{
  "hidden_size": 160,
  "experts_per_token": 4,
  "lr_router": 0.000708,
  "init": "uniform",
  "learning_rate": 0.00209,
  "max_grad_norm": 1.0,
  "schedule": "wsd",
  "final_lr_fraction": 0.05,
  "batch_tokens": 131072,
  "dataset": "wikipedia_en"
}
Below are experts of layer 5 (counted from 0) of a mixture-of-experts language model. Rows are named router (the router's row for the expert), gate (a neuron's input weights, with its number), up (a neuron's input weights, with its number) and show model dimensions 0-159. Each number is 128 + 24 x the weight over its row's rms, rounded and kept within 0 to 255.
After each expert's rows: a language model's description of what the expert responds to; "comes after" lists some tokens at least twice as common just before its tokens as in all text. This comes from a sample of Wikipedia text that the model never trained on. Tokens count by the router's weight.

# expert 58
router [138 128 112 132 126 110 113 112 127 140 162  83 138 159 156 138 141  90 119 111 131 112 153 141 184 153 134 111 116 113 170 116 152 118 131 159 170 134 137 147 142 145 120 150 122 118 164 156 109 104 139 123 155 128 135 128 118 111  92 101 121  98 126 160 160 100 120 112 101 183  85 147 192 162 118 170 127 117 107 136  92 182 152 139  76 162 139 163  95  95 153  92 106 126 116 132 126 133  96 104 136 124 143 167 108 114 130 159 118 109 148 165 108 133 159 142 112 124 116 114 141 183 140 162 112 147 141 144 150 128  89 106 118  99 147 162 159 145 129 156 114 171  97  99 112 136 139 126 124  83 132 125 102 145 120 114 144 148 133  82]
gate0 [118 113 115 213  95 106 125 121 139 117 100 100 131 116 142 107 127 113 145 115 137 149 174  78 107 155 115  91 133 159 104 113 157 137 143 154 136 125 140 149 119 133 134  98  98 117 119 151 102 135 162 169 163 128 168 145  83 134 101 154 118 138 130 147 149 143 153 111  92 181 106 115 145 141 152 157  87  92 158 158 147 129 148 101 151 130  92 109 135 119 153 133  91 131 118 136 138 100  89 122 137 149 145 134  98 127  94 129 127 120 107 144 122 112 174 108 125 115 110 152 154 161 104 176 129 126 112 156 105  94 136 134 132  90  83  74 127 155 158 118 121 133 133 118  84 142 138 129 171  86 156 117 133 118 118  94 132 160 144 127]
up0 [ 90 109  81 144 149 152 136  69  88 110 139 125 164 144 150 100 133 100 153 118  99 194 141 122 113 135  85 124 153 123 118 100 121 113 121 135 156 159  87 112  96 141 144 148 140 115  81 166 119 127 113 107 130 153 141 150 119  71 140 148 133 162 138 122 121 130 156 108 124 143 115  87 136 142 114 136  75 102 149 142 131 101 121 113 162 116 112 110  78 142 162 145 114 154 138 116 119 158  83 130 142 125 154 141 100 105 120 157 117 120 104 119 136 116 112 146 103 130  94 156  90 140 118 124 186 112 110 149 146  89 106 152 139 141 104 113 148 135 127 161 151  89 137 107 109 118 103 125 157 123 150 148 136 141 160  60 125 127 105 111]
Word stems after prefixes
comes after: " (", " re", "-", " \"", " dis", " un"

# expert 10
router [184 136 131 117 146 105 166 135 149 118 142 121 135 116  94 157 119  90 109 142 136 131  96 124  94 116  82 125 118 114 139 175 129 121 138 141 110 146 102 128  96 120 115 106 141 157  94 154 122 164 154 148 118 121 108 101 127  99 117 131 146  92 143 117 177 111 142 104 103 127 138 149  89 172 132  90 140 132  63 123 151  98  92 116 151 116 125 131 126 119 112 159 141  95 149 118 140 112 145 126  87 142 104 135 130 156 115  99 155 145 119 102 143 159 119 125 152  96 148  76  88 104 119 133 134 130 165 105 138 107 120 128 161 142 103 127 119 103 181 106 146  69 155 142 135 153 130  81  83 148 135 165  73 124 100 135 124 119  89 147]
gate1 [130 117 141 149  81  88 141 156  88 132 116  91 118 146 132 101 102 102 150 105 128  92 123 138 133 136 154 185 108 128 161 152 109 129 144 125  75 165 119 110 149 134 111 105 120 137 115 135 147  85 115  77 147 184 105 116 108 122 161 159 154 139 113 137 127 129  86 150 134 156 133 117 136 149 140 125  56 154  91 108 105 110 129 108 126 104 166 139 132 138 123 140 155 120 133 114  99 114 139 140 137 125 114 147 167  83 145 143 120 122 161 155 147  97 142 117  88 128 119  81 167 130 110  81 125  98 131 148 132 170 169 135 143 109 123 144 116  90 118 172 134 165 130 119 149 137 115 134 168 130  79 158 115 161 122 144 113 130 123  99]
up1 [131 163 121 112 101  73 146 148 133 115 106  76 121 123 117  70  99  68  94 113 121 103  87 151 129 106 138 142  98 101 187 169 140 150 150  95  92 160 138 114 132 177  94 122 148 147 103 130 119 122 132 106 140 144  79 126 104 108 141 132 173 131 137 124 133 124 117 122 169 126 137 108 111 145 145 124 112 150  97 112 145  85  78 141 140 136 136 147 105 132 111 142 119 105 179 101 115 106 137 118 164 160 107 144 162 114 131 120 130 103 153 133 116 150 107 115  97 108 130  89  87 100 155 123 131 119 126 129 129 139 143 121 172 110 112 148 107 100 120 148 107 163 136 122 100 157 120 106 147 164  78 161 104 148 120 116 107 100 141 114]
Foreign name pieces
comes after: " T", " K", " t", "T", " Z", " N"

# expert 63
router [161 147 124 169  94 122 102 150 104  84 151 147 151 158  93 110  94 134 114 112 101 118 117 109 126 121 134 158 113 137 186 137 147 133 105 125 143 100 134 154 151 143 117 153 102 150 117 142 109 101  95 122 161 137 107  83  71 150  97 142 105 148 119 138 142 135 145 128  80  97 138 151 131 153 105 135 156 183 100  88 144 145 118 135 129 136  87 135 121  66 114 104 141 133 111 133 122 126 134 113 146 139 126 169 188 119 114 155 109 118  97 148 120 136 127 125 152 139  86 141 131 106 140 140 151 134 171 144  85 106 111  94 122 126 131 140 155 119 149 134 155  77 131 128  98 157 142 106 179  88 127 133 140 114  90 114 116  85 139  96]
gate0 [112 154 103 128  92 163 137  93 129 132 144 141 146 111 102 136 163 127 146  80 116  81  96  87 130 150  98 110 125  93 151 159  92 160 113 138  69 112 127 102 118 134 129  91 122 160 124 116 102 121 124 130 116 137 140  98 105 174 102 114 115 102 122 126 140 104 110 128 118 108 114 121 141 115  90 115 143 122 162 112 103 142  92  96 207  89 133 114 122 125  93 118 132 147 117 106 173 121 141 167 102 161 119 130 104 130 150 148  69 140 139 130 123 104 155 106 155 120 169 126 122 127 115 136 174 117 130 161 130 118 138 135 106  65 157 134 109 158 100  92 138 129  99 119 149 130 167 119 132  89 106 140 162 129 122 104 130 116 136 171]
up0 [177 130 136 137 147 138 130 108  94 106  76 136  85 131 112  73 117  88 116 154 142 124 172 162 131 108 159 118 136 131 115 140 158  64 157 107 182 174 148 170 157 121 128 128 117 107 129 127 131 126 142 131 142 137 114 134 137  86 142 167 109 122 143 143 140 108 129 157 168 145 128  98 134 131 144 125 121 149 119 130 128  93 151 119  81 137 140 124 142 142 172 108 116  79 135 152 116  71 131 117 142 110 188 124 111 150 111 114 139 111 180 129 148 176  89 153 102 170 101 107 110 158 139 128 102 142 109 116 116 125 136 158 113 140 136 164  98  92 141 143 111 117 133 127  92 103 109 130 105 161  96 160 120 123 119 152 143 132 117 109]
Dates, symbols, age endings
comes after: "-", "–", "s", "is", "f", "S"

# expert 1
router [133 133 153 105 148 146 147 164 171 147 107  92 125 101 113 173 153 105 111 145 111 104 102 106 140 132 131 151 118 150 138 160 151  89 203 116 110 113 100 101 124 156 133  59 102 105  99 127 115 108 113 162 126 108 151 162 159 122 105 122 173 170 145  83  92  82 145 134 126 121 119 161 132 149 111  94 144 119 129  96 154 102 148 119 103 102 133 130 122 158  99 120 154 100  87 160  96 155 107 120 136 169 177 115 154 118 137 137 142  66 113 106 124 152 128 134  89 142 163 128 160 103 131 124 128 103 124 112 128 124 103 107 106 140 124 145 118 134 127 108 139 149 121 141 115 150 184 120 132 122 127 137 138 111 106 112 159 132 156 117]
gate1 [ 92  95 133 160 105 152  99  76 141 115  88 157 159 127 174  96 148 145 153 106 124 142 131 149 133 122 114 136 134 107  98 127  85 163 117 124 124 136 105 148 126 151 134 142 132 116 140 135 135 144 152  78 103  96 117 127 124 133 139 135 164 120 105 127 170  86 108 150 138 104 110  98 140  92 145 104 116 137 148 136 116 123  94  60 141 116  87 103  70 169 112 125 119  82 102 110 130 140 147 138 119 123 123 128 111 118 114 106 125 147 158 164 149 156 126 128 138 148 100  73 125  89 135 155 132 116 110  88  99 130 134 103 108 140 162 140 164 109  93 132 130 143 104 120 105 125  58  91 132 142 109  61 118 112 133 134 131 136 116 117]
up1 [133 125 151 124 137 137 151 150 144 145 110 143 129 133 162 110 154 105 125 139 126 108  91 129 142 118 137 127 119 133 139 132 123 117 128  95 108 131 181 127 176  73 139 121  93 157 113 133 129 144 167 105 104 134 122 131 148 156 102  84 146 140 150 209 116 126 142 161 133 139 144  90 118 110 112 135 142 139 143 134 119 100 185  66 148 112 130  87 109 172 104  98 155  89  99 144 146  57 133 146 163 132 159 141 113 109 110 104  61  80 126 127 118 141  89 128 111 179 144 103 148 126 120 133 182 122 126 106 143 132 114  94 125 109 155 130 139 133 146 142 154 131 125 142 146 125 139 131 137 132 141 136 138  97 136 167 170 115 125 127]
Table cell space
comes after: " |", "|", ";", " September", " December", " November"

# expert 12
router [124 133 112 137 106 143 149 107 133 156 145 162 151 114  98 147 137 169 108 173 123 101 121 132  77 166 156  99  88 150 161 133 133 125 119 142  95 152 108 109 117  74 124 119 129 129 142 153 134 125 144 105 107 132 130 100 138 144 122 119 154 118 138  95 145 134 149 126 131  94  71  98 123 134 139 133 110  88 146 119 107 115  95 100 160 109 145 148 140 147  93 130 136 113 120 109 155 167 128 153 118 111 126 115  79 162 144  85 123  93 126  94 150 137 107 147 108 132 161 116 142 122 101 126 123 157 144 129 121  99 156  87 139  80 137  65  83 130 149  90 100 105 142 160 123 114 106 103 129 175 107 140 150 128 142 161  79 134 115 188]
gate1 [131 143  90 160 183 118 140 101 125 147 120 138 160  96 137 111 146 108 145 126  85 137 122 110  97  93 125  87 129  95 120 112 139  98 142 153 143 184 114  76 146  91 129 113 127 128 124 113 105 120 107 147 132 109 100 122 140  95 139 126 130 122 121 118 150  68 163 151 118 138 108 118 167 122 156 146 135 137 109 151 151 138 108  89 134 112 169  99 125 130 136 140 124 135 110 120 120 114 110 125 116 182 124  96  98 126 142 102 114 119 141 102 113 100 117  96 135 166 111 128  88 136 130 103 115 127 149 131 179 155 160 118 129 154 134 125 111 130 176 114 110 159 189  88 181 105 124 132  65 114 127 175 112 130 123 111 149  78 153 148]
up1 [145 114 123 148 140 166 139  97 143 140 142 131 150 114 125 138 145 144 114 111  76 153 129 139  91 113 161 102 133 103 157  72 150 104 129 127  89 134  93  99 123 104 116 104 127 152 119  78 108 125 136 136 134  86 148 115 152 114 157 156 103 137  96 121 153  71 151 147 142 137  93  88 156 152 159 154 177  84 120 150 140 141 125 114 122  90 153 112 125 113 107 150 121 108 144 106 133 132 130 112 134 187 107 125 111 155 136 100 128 151 109 112 123  91 118 167 147 184 152 163 108 101 137 106 113 135 149 121 141 135 135 109  85 154 137 118 102  90 128  88 131 147 186  98 178 110 108 109 100 104 109 142 150 121 134 105 116 117 149 143]
Name pieces after B/G
comes after: " B", "b", " b", " G", "B", " Bar"

# expert 22
router [123 135 134 107  81 109 166 165 159 144 151 116 125 145  94 156 105 133  91 176 107 121 100 153 102 176 143 104 124 126 111  74 127 144 126 160 113 118 109 121 117  88 115 101 163 121 152 124 136 158 126 171 133 135 136 139 106 156 109 151 109 164 153 152 130 131 119 151 138 133 102  94 115 129 107 136 104  97 145 112 129 109 129  96 114  93 113 140 161 112 170 101 149 125  99  75 132 104 126 167 122 113 108 108 172 123 114  86 100  77 109 160 116 127 135 138 118 172 103 124 142 130 117 106 125 174 125 135 123  99 156 134 105 115 186 109 116 105 117 115 163 178 139 111 143 144 144 147 101 106 104 109 137 131 179 113 162 132 161 158]
gate1 [ 80 132  87 131 123  80 154 126 138 186  91 131 129 116 152  93 157 143 130 111 115 133 126 103  80 142 133 111 138 122 126 119 126 134 120 126 150 110 160 118 127 147 169 120 126 150 147 121 132 136 137 124 105 117 123 178 183 157 124 101 119  97 134  90 136 132 143 124 103 129 159 108 105 115 152  88  91 138 122 122 132 132  88 121 168 144 129  94 165  97 114 133 110 122 132 120 156 102 107 130  61 127  73 112 135 145 151  96 107 140 110 121 121 120 139 158 139  93 156  89 143 118 106 142 108 122 165 118 122 123 123 129 156  89 120 121 108 105 195 160 136 174 181 161 148 130 107 143 112  79 145 178 117 129 142 118 124 134 121  95]
up1 [ 83 115 113 116 103 107 147 121 142 149 138  98 130 109 110 118 123 123 149  99 100 103  81 135  88 190 148 124 139 119 149  97 160 164 105 116 159 129 168 104  97 150 154 109 133 144 137 157 119 138 111 101  79 148 100 170 115 139 139 134 124 148 141 117 143 120 100 146  90  89 130 119 110 132 148 109 111 139 122 127 117 178 110 111 112 122 160  81 155  68 122 102 111 130  99  85 113 123 101 131  98 128 106 127 143 128 125 104  91 131  88 141 148  85 100 143 103  99 168  87 148 124 139 140 140 145 123 146 147 122 141  83 150 171 140 103 131  94 153 124 122 152 147 149 150 150 163  97 134  81  99 110 171 128 109 122  98 138 111 114]
Name-final syllables
comes after: " R", " St", "r", " L", " Bl", " Dr"